config = dict(
    n_layer=8,
    d_model=224,
    n_experts=64,
    experts_per_token=4,
    d_expert=128,
    d_shared_expert=128,
    activation='tanh_gelu',
    moe_layers=[0, 1, 2, 3, 4, 5, 6, 7],
    router_score='softmax',
    normalize_top_k=False,
    routed_scale=1.0,
    balance_loss=0.0174,
    balance_bias=False,
    init_std_router=0.0314,
    lr_router=0.000628,
    n_head=5,
    n_kv_head=5,
    head_dim=64,
    vocab_size=4096,
    norm='layernorm',
    norm_place='pre',
    norm_eps=1e-05,
    positions='rope',
    rope_base=8120.0,
    rope_fraction=0.5,
    qk_norm=False,
    attn_scale=0.125,
    tie_embeddings=True,
    parallel_block=True,
    init='normal',
    init_std_qkv=0.0334,
    init_std_o=0.0,
    init_std_up=0.0334,
    init_std_down=0.0,
    optimizer='soap_variant',
    lr=0.00386,
    beta1=0.95,
    beta2=0.99,
    weight_decay=0.057,
    lr_head=0.00807,
    grad_clip=2.0,
    warmup_steps=200,
    schedule='wsd',
    decay_fraction=0.727,
    decay_shape='linear',
    final_lr_fraction=0.05,
    batch_tokens=[32768, 65536, 98304],
    seq_len=512,
    doc_mask=True,
    z_loss=0.0001,
    train_tokens=465600000,
    steps=7221,
    dataset='wikipedia_en',
)
Below are experts of layer 4 (counted from 0) of a mixture-of-experts language model. Rows are named router (the router's row for the expert), up (a neuron's input weights, with its number), down (a neuron's output weights, with its number) and show model dimensions 0-223. Each number is 500 + 40 x the weight over its row's rms, rounded and kept within 0 to 999. Numbers have three digits each.
After each expert's rows: "mostly gets" lists some tokens that are sent to it at least half of the time. This comes from a sample of Wikipedia text that the model never trained on.

# expert 59
router:537435480489524572505454493501516472466507498502493493509542519508474470504513553464484517558465519496451480499532479491515510522460444497510599531517497502623471548501541457335540554499453525494547489534542543482530501479495507502522405477468490496425468523516497485532512435469540527490457531526492490518495513473480498476571533478473455521471579574508548539454469539502478490468480445540481486506501464511483519458457555451511439439520492529453450456490510568474566505513460446485479500517458458572612512610594490487509531545495591491526474449475508589466520507548489473537475531484590508475504481510541539435513429488477582473442418549459465496490447500446513545502502
up6:513504584476521461473543447547532414482512573539513497465465460491507479459510554470479546486509482533488511476534515542481498413469477472561501544509461494484506521486465477420548476537545480527514470536433553495494490359458455513475542486537503483527570510447523552502456449520504485519499519510487452544469582410554488461477500539555431522454506536465526430521440580556515430481517543491481538480491599578517511526477422465536502410480452498504482433455479485478483520513466493453530485509479497525447475586474563518510517537487495488499492624554474511512469467526566472510486483560463460490493582478457494603498514458498477467529488436509490489501507431408468496478531
down6:528545585532558524520466433479436551568478463472491518446481529442510482460578533553489468498506566464523449531480505510492450563478512492528508534559464495444436542517391508516498531485459493527504489546494481491485525501485562492556551502501427489503536534514477513473543592458565468501548451537481537470520474450534568471481464565502506464456505490510527572478514527617480535542545404516468520521578488507443517483460558471547512477504500542552517475511513522429440495509470506397395490503494526549452506502493527506473455516468459509531546427528514508508528438444541539462495536448465430541459551530565494465411483473490523538557430510487480528483419475475455545496503
up7:506452489480502442520452485477535451609504488483484504526429513488487457503483505463561517473585554536493482447517507498490532542531498539581497498492502491487522489429504531518547480490539504585478547471517440571512522585474518534478425514524476512516416447501448528518425494584444506477549513466491499566442576504536587538474499477449573505490492521509493392517451504448481491491453558520541535514450472431456577512505418508463484599488525472532476463413504474518489520485473539494462495514435550445607487489541471566466549518572532513474515503481529505528484457544471478452560501460478535490492466491522515515485535493421502513400584533502451542453521495490464458526533
down7:547578487585502492513557520509540474395457490422400500462539503522439472505501479503499465487523478523518510468493433426507544497557533437426475461463508486555514491558482471480511405461469522466464565506598470472485539487520537459435470505430440482513517509435589553520573498500509482541549558555534510461461517452498480529443470575466454449525532429515549453493518475452515557417548516546477522500494517455543450493463519495451520503523501492489553486505532483567487433555558484522535432535527554490529545487496509516501539446486481529559425495436526471472578530503438457499510512539476472450493483511508481500566546473541484458505518555512447533596468492503501447465478
up8:499490402398479504531479490416495515519478505540495502508520495478515466562586466569419473505446471541495489495516450372456469455515492549504449535440523616531444456533498482482540482415431513504519504477467459496513537472574456554447500557564509471481536428480525461521490511509519559508522494533520534488427548475501488423500538528528521530500440519567525516452428479501543571473498505487537517463542453584460541495511464449454549545509512510493453530496490477541519576532462472524462486539502510510568525501482481500502481487397473579510527523410458424518546514517456492539485563472585573497512455538530467497500500527490470492590467491486479487449536516496472486477520
down8:539518480448546514542546557483550524460425569422527569478532534571560558524524546516490412521463505480491450445518576411466502518512472521440564464524571515519551505444550490470506480479475519498570427437409542482480485545471522467467536473433473559453539485530493523529496515437509531500509585511461465473462548534510482474547566484398471434479627429486519484525568466468496473498466551536485504487468446485526505550495493487560494467520453491446528497479477571475442484490541548578536512462495477522417443551527466504497458515478503533547549474501540500539457501525443505499487533466487582492503540456484524481537511479492508482486482542526507507524463481451429499576535
mostly gets: " n", " ass", " rem", " prom", " m", " em"

# expert 48
router:470507473474457513487577513425506490517568498524454486540564536576516480480491581489428549502505547511449471412510456463514537497537467538459552457533533498588522472468515473487488495474482503461550533546505499441523473514499526450550408525474536494484493498549481467519481483484526531503410495431492491486539431483506449509542529529524475511463512495566465591519523452510518515502546502508531565484434421499520475527475536444535462405530457465475466452448535545576546549516511489457481505472458489584541549563510546562502526551546496490514500453559435560546490552450464481522464456433457511455486455527511481434506493573567463487531449590500486473447582483449464572504464
up1:553526604504486458563457587477516494413417475462456496484456540485528532476549528542459517484466441490376507482492522530531538443503475536513533486478524429412572484574505523527453511502474552447555476512511503499472524545477511534450468543472524482562536545511534533511453484410518519484489508465515458497495474512529458494525449479503518539538498482546503490600489534441466509508538484437437486523495552460522490430495519521556467520532444490439478534409533499487563526523497489512509514445432491448489562551520531543488552563488482515526535538517523518591548535476524479474470485509458474533425548460453457554422525531520527571478438494510457514500441504531514380494553
down1:457550547578575518520542467506418476501544523462563469438540497531440508508575462560454491522514523527521381555451480542476488507463490455447463499506495500502480532470541550502475490513540506544480478520526549493525381461481512467529563549474496560499508560545528515578563495482470463530493429460409543590567503517559468538419511512551473481519439499506483492531469470458503524468478407525510464471499511489411461480530522492517490561481493427491499492470543499448465433458469496594481473533526413540549495475497534448436460533486507501492466519505441522524442581492478533539530533468518437483583495477515514517472522469464575514481530469505528492549587462508494498540465
up2:498553485529460474532447537441434504479471472508592441518497561543481518472495491517511477460481477527481491511483531503588549444544515483552435441483468519457556548472427423477488496482525519533533504459562480485479442577522519490453469506520489552447448470503532553537492404572496406517546513474534566481497490543523486461494496497490480519500437478526577502530509472465563535524497469478509535565487534550484471465528481495507503587591470543417556583535500476511449475507540588467584474513452575510539590440538480451494461455471434477509483514517500504528566474498484467507535516439508480523530474546513503499418465409486469558545536544502454484486548438448532497456477
down2:543534461479583453569429557553466530532488580457514566552531516526483505498527476560428482578452412526430550504495510489499537473499444540532515504520484482534523493499484507549540538486444454517516580478498525491488528527540525525489487498496468480507489496551483488517453512422468495453544522521481507486514582517479527481558460485506532501533541512510517475435583510567474441487536494534498493554507546546538497515465555542498428470485381467510503510382493545422442575518427479525480485495511473546473517471527480503480495420445426501590402494526462546471438445454559462531509511526487463463445593528525498516523553497488540446514426463493477506479463565472535535496510
up3:430513492464438526556518479436501534548464529524465463508483504485473506551490469499582493460545541506466500455536552496523542526465497494430520469483489496490482458474483585501504558443477494501476522487544465543461499502515467548537505474561489493490470583516469438478506468507513546471564449474505542450477560454515457469522493507528408540575503455476669563466517467469484562492470574568438591513468458519484501571482493504539507531451542546462405484515508443486471478578467499522472501487511473522464536476589505514512508465500426468557475496489529483554492506507469470563522525476441388519475499543581440548500536512553544513456480437508431472534558516511470514563469
down3:410528491492491535532545512406543557520515621518543455530452514515455464472497495499530442527454475521575510525503485477522565525511464555557484463485507528467553451547527543503525514443491507489520521520488481508510466436454529472490524528504431530569555470515536475499505464481465444439560494511458494447550479458525540476494520473473503525458460386504486499448497550522541597492548499511602426531507473475476429444454497607437426467524487494519533546476537441490521521469434519495526535556494515562579487527514529491512491458483516514544498476502434443514509534474486495453539468429491542476561527462445558418506519550453455507476411464507488571452492518521577490471533
mostly gets: " f", " t", " w", " re", " ch", " p"

# expert 12
router:408543464548539484552481586475527499539568508510509615423506510454491504495520500503504483536441490580530460457485558459520521524534465446488483458531470481447538569505516484485460559492508553492479457523490517471480507526514504466415518519483544519511450471529523500487526582495424494469508485513445527446485508516501563527511402557450520501546507530573508548489482474529434510546507473465451573481439536498530453565487525538488418555464537459412597468455479580446495499494479581476521500466521479431487519513410547484489531469522526475522479501472451499486469523425474529549516612494591534530484483519486497503446545487479503487498495569511474447487473487594492473513570
up4:560451532478459535485487493517407574467429525579474527512462496489487499467555545498458430470509515469439520533516476492409485527459506537524492554502480394467464520490446482462491471555550570556500421374507442457461557554484459477588469565530504515431480484522485524531482464422484535517505536519598484540558496453525540489494496581502551511529475473458460518557556518510568494448557523486506524513542509492521577493573463511530456523522485514533476486519498463492514457473513540513528482458477500500488419476545568553464459511490435469534500565485480440552515458575550537539527473489553459522498505485536483484544538422488482494531482483435505506456451473468574548479538
down4:513488613540498427584523441524544567475493488564420505411464506497526475499491523506569506503506475466526448506524462559516528468489495514525415489534495552533540461459487589545536520494446472481510455496508517471500534545442444485468512522470461491493555510434502510531551431525527502467501581477502497578509529534560523527516529578550568468417478438461509479577562433488512531477451455462534440519469476514444488529584476508440517541528449533503520561544509446503521554458490459500589570500511407542513485501479463473482480516501488473491468516536518547498539450483489489530459448482478489461423468510468460499499460484490536491502593462416566497482446463536448503447441
up5:502474521495459393496513509549477477515451519525552481509563514473524467475548471461434392500490511525445508456544482567536483468450391483441519516451461461502489582471550522489561552453524497468495556490628444545553522512530466517549431526459505506485509522508472519512515539535508510539451534505434478475495518521532521455492484485445505486574498483530543527538544473457464510533531490484532526499524472491604514503536504396476478562502576452442550477553512496488485586473478505543526499484498526446470481470500498415543500500491525494558496513545414506561443470509582561450518491507469471458533469419400463411553563533463498558527548515505494496479519480456522479499483
down5:565499511480466513540507505486490545497486515490599523494469539463539526450522466531537503472556536455537544540467478480434487489515504521484493491458544528443434483477477484472523490516494435520457493567439546436429565450485489413529471500441468531500465613520459600518456557474535522557458551565462478555508570500582467497536504475471459493552487470473437491487519497501492526546545526486496449498450542521505530519539490460490487499409538483462480508505464565496433515543546506428421518469511558436488425420449534437457491538544533598512539428503557491510550529490474441529480531535490577457497534470517517444487471535479499522445550557530464458420497454474477550464519
up6:591519517551491478453583481556457497487480542523529603553501485540483518525476482392499475472507479521543547441522518508515500488592504484594495515569445470465507501485513470484533512504476482558459545509567508493527535372478485541454573441476478473471528507474515505533483541476524473525491542592529445537416521510476537443541517519498530569425477508483576504525471540538494436439527512520525523429471579554542540466541417453522477423489387515471504464445437480528478539532459529500481468504485477459463472507475537519520500478440443461484425522552442521519469434499534494573484482495468457501525504528462531529505509471442438478518465461481529474474516460445452516502467
down6:471591524540482532563487491450445504507522457475443603499541526472538524488537533517456533520544559501477516495510445467464448520524534541532490538557529458466487556513412521458503504537517528511503446507562482506464496460508463566537514514514428505526515439564530496493535551433587531437511485542463501477540470536473539442498486492484518517475508506523437545503465529477461589527568416497437533533570456583443499484478513458466494490511430484466520489525453486474464489511512472418477455522543548441445439574459500487447422458448468531545525514555429520490544421491551582475558489470487434540505583477539496435445486528459507553506477529501487491428465534498531537450466
mostly gets: "ism", "ist", "olog", "ological", "ethod", "atic"

# expert 54
router:544486610380552444477494486580507528475463490488477494474526521560504572498551515483511477510536513480530580530527483542472450439431571479537491511462425470485466455467541519446540478470448503522554508473538524529500443508516564531382578500474487504547476546484540490484504486488523536467484461510494419543546497494461479461539499513483465464515434461526471510521495549452508506589510514478505429536487416470508536465488531438487509490366509515573488482481504522490518579522474543396473539536474492513492509516527411530554597486460489520472465452558457482459494528540528489543535504476499474517475513570540525491517524583548456506543552466483500517528521448441553469488472
up3:468467513547413482555515503456539542520481467483495450496464521466500465542508523430565457506480521544504519491446502503445572466476516560505588464508502499507499507508539521598519508420484492515492488421481529560435502536545444494513415485491457492510504536498565444545495491551503528519545427478531469479561521499506522412527484519470392496595500490434603463471499451519498523452482609500443534518497486501552475536436468471557539546545535509457488462522489457473540450566463468491458505530502524511448511466595453495484506473488429460505508459531574511539516417541461485517545499502471451554489490556566493544517526579526534487500470445509535487450505465437472502588539
down3:482503501495470506537549482415511549519543567566439471435463553453447472494502528572522523544425494590540473468490542484436509497486466447505465514446541495485543442577482571481499479529475535474518518510493473526513386482506514450549447533541494551566533398497502407537511472536494410495520534565540518494516513447447555436521437486538445506514428471493494476463554482493461512473531475469563477477527482502520455417473556546439457461461463527486536551513492531456549518460441529512555498527479520523546479575499544565466523513482457543578473552545443510481490536429532500533518526507521495461522499485479523502508543525486498522513525473493474528438498515421602513431564
up4:550453537480479472495444464439427461491457545495493547524497495468401513436518502509428444496498460475430527511460494449442544547508529525474506512449553430508489481442543460508479520476578547472510537399484441470523482528481502487490485597461524494457432446576510540504484499476475494528518563563564479557580470478554496487495574586535516506539502429530504550548551472545602548454574525571506508541449487547467571561515440515554535505503466494475516508512537437520509514486538515527475547426497479511460477473554523575479439532486488459517461529509521497495455452519545525533525475514455415538534488461477496477578570474469469514521489441509518500455435509489525479449500
down4:507572486560434423592487430555569496453481482556421458412539491528459533546569530457539556540552513454515496517544514534464507536569476493524493453533492517534484451500517527548464580536490484508471462541475536430498450527479462498556497532474463491482529543462511526458497424540502488452567517494518521515492505460537475487512544556527530479475485423519559433500537430501463491548398460541537462440506459503511487511463508461532547473489415523444497530559488539483493550497534486482567516463530427421468458509489574527485425505532490514485516484515559473489519508423479491599479483482413470495466456513489527534523420551548477545481539472526538497487503528551438467428526
up5:521466504418490439481484495461542450562469492597505446464586498470479468498475501447499454494461512544481471502445549433503464506525530526535518513492511456505542638527534491487443497466577492401475523473635500560537522515446496470558455514483433576508493541504456490417538535502510534510443518463480537492491520516540548477542555490486587498595534486468521478524550508455464521563448506444478548499549485542530528535526519415496443550554517497465536511455546519462471549509520542483549491489502478478438418463502454490513489534536492485525502460504464495554393468490536479463504451412510513440542423467446483475538502546496498458519487536495561478502489492534474475507536
down5:518452469511466534499532447492516601507498522535487531483533515508535552415469510514471526507464539492476445548466496463512541536490481504520520522478489494485450491377592535465466476447482494548435449555440451402428528512509454447524539479433488531490445624473461519570475522464539459583507546470445464531616505529546480524533496495452439523479506459497460499521485521507482488545447548493495447500481520520514527520528544559451496534464562495524495500524466470469529487526520448472478533512492572526502415469530549549498562498551504557499573421538534471446561484479443464537469522448538574536476546498436530534490502520537414519479491500458444495463448505451534488548538
mostly gets: " US", " art", " Pol", " Act", " Ind", " U."

# expert 28
router:539444524491524516488475591473509493451475450527416455465469489567429533455495566499479574516490497499485540484520529481474562490449599528512547477419403445511506452460522508450574436475472455505468538518561514545490559471533536528496553459392468484487488494541545474512516476477522535488460456495504466556494482436506462517466496479480516515459465500498571481542448509533546511576494523572468521499436428452498491473494558463523566436477476503533403488495492606560554572493568479502485517499454486582473479533474421527518560521576421573501521488484479486469493523508521482474507462467460510461558538477556544487562485529484522451536523502470522461501468463505511576477522
up1:553442540511532464542472527511571538460432486413464543514497517448483476511470534496451497535512448497528490499545507496540564521554434488506459460503531484454523472521542571495434531511457539495494455482492467486519491485524522498518508521476480564610521551522560530525455477469533497451456543540517479558556553525536508462482537462573485559476506496520518531531470433471475543531528500505413461530513469489509500438532481468512436499518433503455458526440527498462595523476535525468508529400476447415528514530520529470489525510519437550547522531482526517494580479568529466433474535464440505581438527496461445569413484440482427591493448521503466452456453446491494414505557
down1:443566540550539572534511499562482532557547491480560447527533455491534564483543448527514420542460499572550406583443475505480515530502467477575450522504536482498483499481500457491535539491525491498509504527507527575495465451509546457518528497519502545499518530542545516577545441466446490499467379565517530564566543504536490476490509460524525515533472512549501482432436520453509445491410495487437507481494486515476465525536550491503508509530494451453550494424462512423486488408442518534501495508513446592503460483455530538489411506495457477514501483456387567477499553497490516511493470503502513478589473439504537488462443477442509502467523478555499594504581462481500471523491
up2:470573548557431501445484498485502525493475477507474412479479561603466502441518538492515433482475451518496481495534502531608571445471477513501461536527505439504544565536520452481474512550492547527490505477527460518424491508472549473499399511541507494496497498482574543517460424496505417516542550491475554476528473554536491489548541489470456496508435510523522561532475445533573512487501491448506478506501477548517505478544477468488470572536491502446512534523485407523494512541554475481498456469491487456592481415566489481503533499490455512584518487519526492562530487486463535476558455468461454599609514478546469549447422412522456540516533551521472459472484441461497530442482
down2:520497439510484468550376450487563579571600541463454524450525494542501549511433561551452534537439483508458494540528519454419525465528432520543442506510485427469514519540492522537508481429393511441469483454418503491523528562523523467488585536512431473541494517522484531515420490449520524472515534508475474501496492482465544493522489505529494505476505471523580507524603551520466518469528480538503495545525490496514484548527596453522437431452432499460549513424511485490441531530420446495535521537532572461471507515534510522516470423487470517568523474560477536473460508474465544508530487452494489468521580539536495549548505508477476428504460493509533547518547533524507488487470
up3:477456527491446521502503535422498531526476453455465440564481505467507484559500520425557487509531503503506531470492522499513543529538496497442524464533511484541519465520459584531507461446468478528455513442480499546480515515504451517467445488541485487496500559500575470500463450518496570475567401445567486502497535471566473426495463542461455491574536507403661507473514446522526471464430553557521549525509504507494528531462464513504544523477549513448489487540476434493532505568508474508479514588507553539398527467572470509496496454524443400506524491477569491516529413480462500516534518489448459526477443563572475550513542511545504505490490455507553464476542460504451557559506
down3:458483488477526504508497497443471504479506601500477470492455504444532476468482470561520510541420519584517497470467563500478491535475504481510475499481519477576499452582529550504534561504539535494562516574483531540441407370511577486516490552523469548564584499542487445506526473494562456493540496477422555531520489475497551533478439530545461490477443474452437522480491524498470562502562424462561499496544398503544377433470517484455452501472472547498517506460518458516528548459459576488483467554535544528569466501528545522489515476532471523535476531529487455440455558438503520458482474467511521478522521453511464493525526487517474514511476460491489576457461508471551500405535
mostly gets: " Re", " en", " Me", " Al", " En", " im"

# expert 17
router:489493499524537537421447443481486466545544505515429461479465489505487509452499485525438528494529528526462482535475492452431463477507559502537475466511541444502535400490503458524417434508491511590507532466541439464424471546507486535502486484500502521599528464490468555576457488512505553565495453569507559553528513436501571489450511464507512555492515457478561471524555473508572497521485455513499482533458560509449494523466477498548539526463536469524448495487469522560465565551514461476510523414511479495426451469444445470488541496604479619552522555444481431446486494506526497506502508443450544563494506534566527515451485478475439520525493480448469565429432561527505483480496
up0:491516531504507529442502504579563512435466505486520509567478533447488503544476522496457485515527581555479434502452535520532417444518525537499421483461481500462469569528520512506492449464462492508500529470485443580521474520401446516485524482520544478530475506519519480457506533451515563532507509518543477567504505415407523488487457491464478508465498488468442509580494476402529412510567461510552550493514548489516477553514503463534435541568537457473503532579550490505494503609485470530517487480452453443494506519481475504516517543410567474478491476453518465502473554450473500488461523470574488534509519639464442521546426526498494521478488489503520486620516427545477508533493
down0:522473496520524466544454496494483601478519462512496524545523528468497470521417472458471515587561570492431479507487523518543412539504487514513490481555521516507490511487499448552516485515471575481437456472521553528498529480455485489517545538511536537461544515525512515519437551464485534521447496616549517482543559525493515505450474516490483472477486469511481506525526493465534430462459575471538438433440479427525443574504533425596464459523525452496517525533484429495473494530516455517497462493562524444495518535528450515511503402479514468511443391529533565481412536526527498414493550529493539431515472576472449510461462539555484575489512432476434564528490517494451549497549
up1:536493572500539398519501564509559512419462491412451570466436494438518484538502473486462456539504449535487473462512495559490544528534487584474510515448484439464543495483504574495499536542418490514562449503527524464524545489588476501482530493473504514538505498506583474529464429486514483493472516486554458528491500496505536449431486505521496586493471494544514478507473525401446487477520464466429513556474487470464513511569481514530507457472455531479530446481555496447561539463575510495510526446460499422527530543473519490548524486508447491535547578525565535599564495492515508487544501519425500516476564441456428548492521491471499572483484541536515546480464460529549380518547
down1:496561537544542470517522514527460598524504441491571502515499508476439579510624512491468487548440513507599458502488476547516518500524466484505471564461495476487428490435509484459525486541505487565454485535513483558547430520483535468568557497537500507539520492528517542505529460450448593582527486538478507553542552417506436511493478526563460471540523522500432460484482491455498451469442434501450456483495465513463535532500507522488491538509455371558535516444566570459515503440455549559458503507526469546563515458470494468509436475519465550487438549474405477531479547540544517506507473470489509509521502517492488522490407517432503498529485471509451556539493461442517478492435
up2:467526501523479477482480545502486576455503518509459482540509549593466425414434532501501441455525531500582507579481486485540516521581536540494502494468459476480540510506422480496505563577454590507514474500530470474438484621451486490444472496525532541499475550510547472524471464511491413535500513516472567513565475543542501477555476494465464437489416498520512520520476471483526544510523548481506513500535447508476478440514477508507567569502427508442579535569453449466490517536549550471509531505469485445544589431490533507502540478540463492523541425457513511508475422480517507499475490489469532579534486522580471599487479424535493478574505510553445521471547460477485470456490
down2:532493433544479488558487444439497517508514544483482496536475474537472477504500547498424477532471517495386493500465510496511506467460449574538504505536538462493446478545504546611517512426474549497513498446461503495563475491497547427435507526529458477533503480561533554532536537487485586539529540495519508522438500590469500472528476489495501531513529439491457524448513520499465506561545516475529560551516471486493507506481565551499411416488460418504503568426477531462405515453445482524507523504597477484503536498466472501506543417486465481576481492548499577499412470522514489527500487549519510440393575486483550527503548526544486465461425456532517480528504592482531449505469
mostly gets: " John", " Ben", " Richard", " Bar", " O'", " David"

# expert 50
router:442463528527444591498517489500484451404538518509460482502520493467370521449491514502483516544495516582475569536504490528502501466514528507526471519486454466544463384480493485436513463457478472521561535469555396486456480526530528488511536475513548534479463463541520472533471469619491534526490503530544541547468502428487561527488526467540541572510440450524571445507460489548551508543486494571498543497485496489472542475545485435500563459425528497493479535486540456530525558543533560526508472482505467519501457590522431502516539472501468631462535445433429437487500523533523490517545429506511499503562536458573460506443482506476456496576500492465527514492494493499501494475528
up2:442580513452458485497510548478534508437514442499497427478458594574459504450451529450519436401450493534456463537535511497588567448517571485510552429518473431453539537529479430472455529533506544555507527530480450509454519524461561486453451529508552484444507579505536554511474441497506448529496504476500553461552444571533526454557534507425418535523432517491470504536456539482547513506510485483532523519503470515468482471545481475513503569508501506421532585481503491462435515514528530493532431500463524447558549446520503521507529510508488465579530483517497539493513485496495550507543516458488501567561507556544432534500426423565438510510516498503474465536533441481473539477476
down2:519532438451629453577469471487504578561499493515451550481577533551436495495547564571456530496501532483416490500465537492451502491477466495529479497535462487557473414544555566579517509457480566484489482483432492474565477557492512446473505514504408496499498453480532520522513510485533525485469504528495479525483532488510491508575447435505457523520591529466465540521538490535445514554558517500516536454434479471541432544514554476569460469502398472456501500417511517498466483520435499536528538461517543485476482458522486536449543484542494509506463440579490580456406492508501425452506494531469483494492526548486486559540555515513523480504454492436539509514482597549528481490496
up3:410545533452456485534535509414528530485470541496477528562550493462534444529444547475515505468558529476491468466503506483463521520459492511449550532470533547531439488482432499543424532426496478482439513457510502544474510500452488496555490483533452548487467577465525460477540494523458542437521393454523463484512521490505451458495434471474443508603546507438588534517488483530505537458534557528490581574502520507463523517422539539505481473510508541490462468487486467492480455546482496470472536585539538464454544482566450513442440446557458413465538448553484514535493477512466557483542495501439419482466564583566500559487525560509550508487476482508511511559529498502476545573530
down3:469577550465477546513526505406475529484500604512519514503445479533472536551521445518500510510485509611543492508488572526465518521459466464526468508460504462509533486572488535512498507510498501505558561556462513534482455432477491459464512532475416555577505481544509494463475466475493497500591467519488492507536462481538529460459438522587435479486484414482481539447522538526488578481482495493584508524520466477549459467491494526488425492544494527573487501465515475544496520465421581517471464525525502590528509535527523516420499489473455550617518465549499440428481539405517544492478465439528536454514505484488456481546515527442504539554447463467461555482444527428512476438456
up4:500425483443495553500456499456464460491463512491513523547460481466495433445551532526480453517569442522491489455471516432463484541520467476503528565478459436510453520530528543483519445517575475520484485478513494486468452552479485516573428506501517475475463463470481519577451469461459465491518502560568519505592442518538470462485526570537480534577542447544469591515527512507487476451567540468616536523464520462561517560493537452541521519502501475513456417472496481530547471497476522536480571420553526492480495510526535545477463530491494544532522521474613440480441450564489593492547556511536460497518485469552531444565482494468554489548494474457551540431479452552560470498517
down4:508553526525513456538471501530519531431505543436449437476438540483454436567538498513525515497473494477510462553545450499521487505509469509516523387554508518448416460494448489511485510496461499531453515543537479479493485561502485526576509512528450493471520522407499505444452470541513514451542521552494427571512450528536487408494525592535535451466467431527582499510539472475488605533479456516538346499505429475509532505539411510528478460482455522517532488550491522520517527537497539446491529529555439503570468524512501491485499441434542503499460463499543492472509501494461464530528491512484503539526597574497521551515478547496571505486527452484513440491459519540402478471551
mostly gets: " Gu", " Is", " El", " Har", " Bro", " World"

# expert 58
router:570547459440460428539451541527458537486520552486535565442497500467554520485468448450471444591459473489556455563495535460485476540463488496474500499466488432567559480510528572483477483508570522495490480531433501531516522480476484467464529428429503497510471485566482518524478587480503523498511478553424509428545533514496533527536427497473479514493557515570448531505540468426471489523455546503471523528460547546531491495506451464430434542429499501455609476489428524561495464528501466463565526508500491468475475571486535538489491547522542472475458445561503464475466434516547576427506575557444519507455506586442501463443461469498533528516427511520488510524500544499452544522515
up3:485507515554512505496561479435503527551496540482526425488508532460526429520445511433536462496527523520460526468463520519529523499482490491439558536504486461513515430501470522527489483400485474464464508496563489568430516490472474541549454466534527521458509598480542469511465448484517508470527419463494481500553536469538517462498436523480442586599521455484615514495494478529474557476492512615489556541568493459514578507473469503567478472526546528460480457496472423444520433522473500479487439515560512511446497507579484498539534473498433488511537478461504523554499416566434594496573495509465432547459508566580495534521521531559475478516475486566522487484494485457481536545498
down3:470580492487529469489554532457467590537469638501463478469477484515485450491465479543530562492414500567541502473501490512530502551478477503507462511480536526486558454569482496502535517463540513542547519445467524512520431404513483453510476508477458506553614475525464453480524459499497417490539506554441495475511501501484498460489490486532481464502398450511458516513439566535476499492566479486559498564518470512495462439575498500482482555497519487498500534516553495570566544507455540444535534531487456549532508482557533512499497500503481536622466524540486449427431496436504498466527490425424491425540532504457452455570512481470470500509438470467519576459477554502575503481476
up4:508537499486474481506467495413434554537438535551482503520520542497450450443508498542474416459481464470530500543517479510487432487543529424447460497468510393498471433476503445479506456517499474494478524387507470456512510446460506512550423561448491530492445491518444531505522488505433548518450497514524520543516508465542481530483535517540491556616496444538484537602599510481557461430563518531542525503493423499538537480519471518582502551505493518529460500514520458523585460486498538521542457447464592466433470544455521537546429521452438491511465580490503462500528486519504505569536534500514504519500554561531483502570491469489515531524493522446493562481421532478543484480532
down4:481506543527487449586524570550549570500531480521460494415490520515505486554560522516497516448513483496512404578554465527523519497543488491517417492566495549578446485449551517534560554489477490533486424500512460509490495545440486498513499548513444460460464542428487498531510523496582526514483552523488448530550493494543439486519648549580536454435449466460525440559554526464508510536486438561512416503535520458542539488469443441461549522473469515460511521518456415471492566503467491472523518466502451470532508501457522476474470524459543470495448530558526497456498430497524460528458492516504544425431503531486498555512431503512512508503581452484532447523461459529486465467489
up5:516446520446475460483494507499522464527472509521497411498553528493568456460515504483481481511485479492513571517538516531506506468524454473522528475540484392460576610515561580462501491470525463419488550535589466542579564529468505473488476510474466474538482505480542524510518497489487521540411515444460495491455542518537539479480495377449526489560529499451554513528464515455495521535465518436503513520485526542526531470499519421414454469563505489479496476511532479462449584496566521522478445479543541493473429503478475510544454500498501424491477466520454485551417508482557517421502467467552511449582428507470487424519508532449501545456539517440500515470541521496481421574580
down5:531482524516538537483529535536505561491457542497558531501517557490539520473500454431512489515462586487482539501468480467462500503546519438472475518487509588507457486430463561485494505504467510539455530563479520465438587487543485492501513562407510579510469608517488588531474567428529527517505519500459526499547560579575502466489485516422452551536505453490473476564490440475490448529514509479490478510431497521460508558515473518490517462432545498555438468448415429514506486527571511442434457488517539467497469444482523508491536484498509556471521466496506480432547538504416423484507540503487557451453555504449543434469506548523428520427489500476420465450514485515488567537537
mostly gets: "ect", "ruct", "ateg", "ific", "ocument", "merc"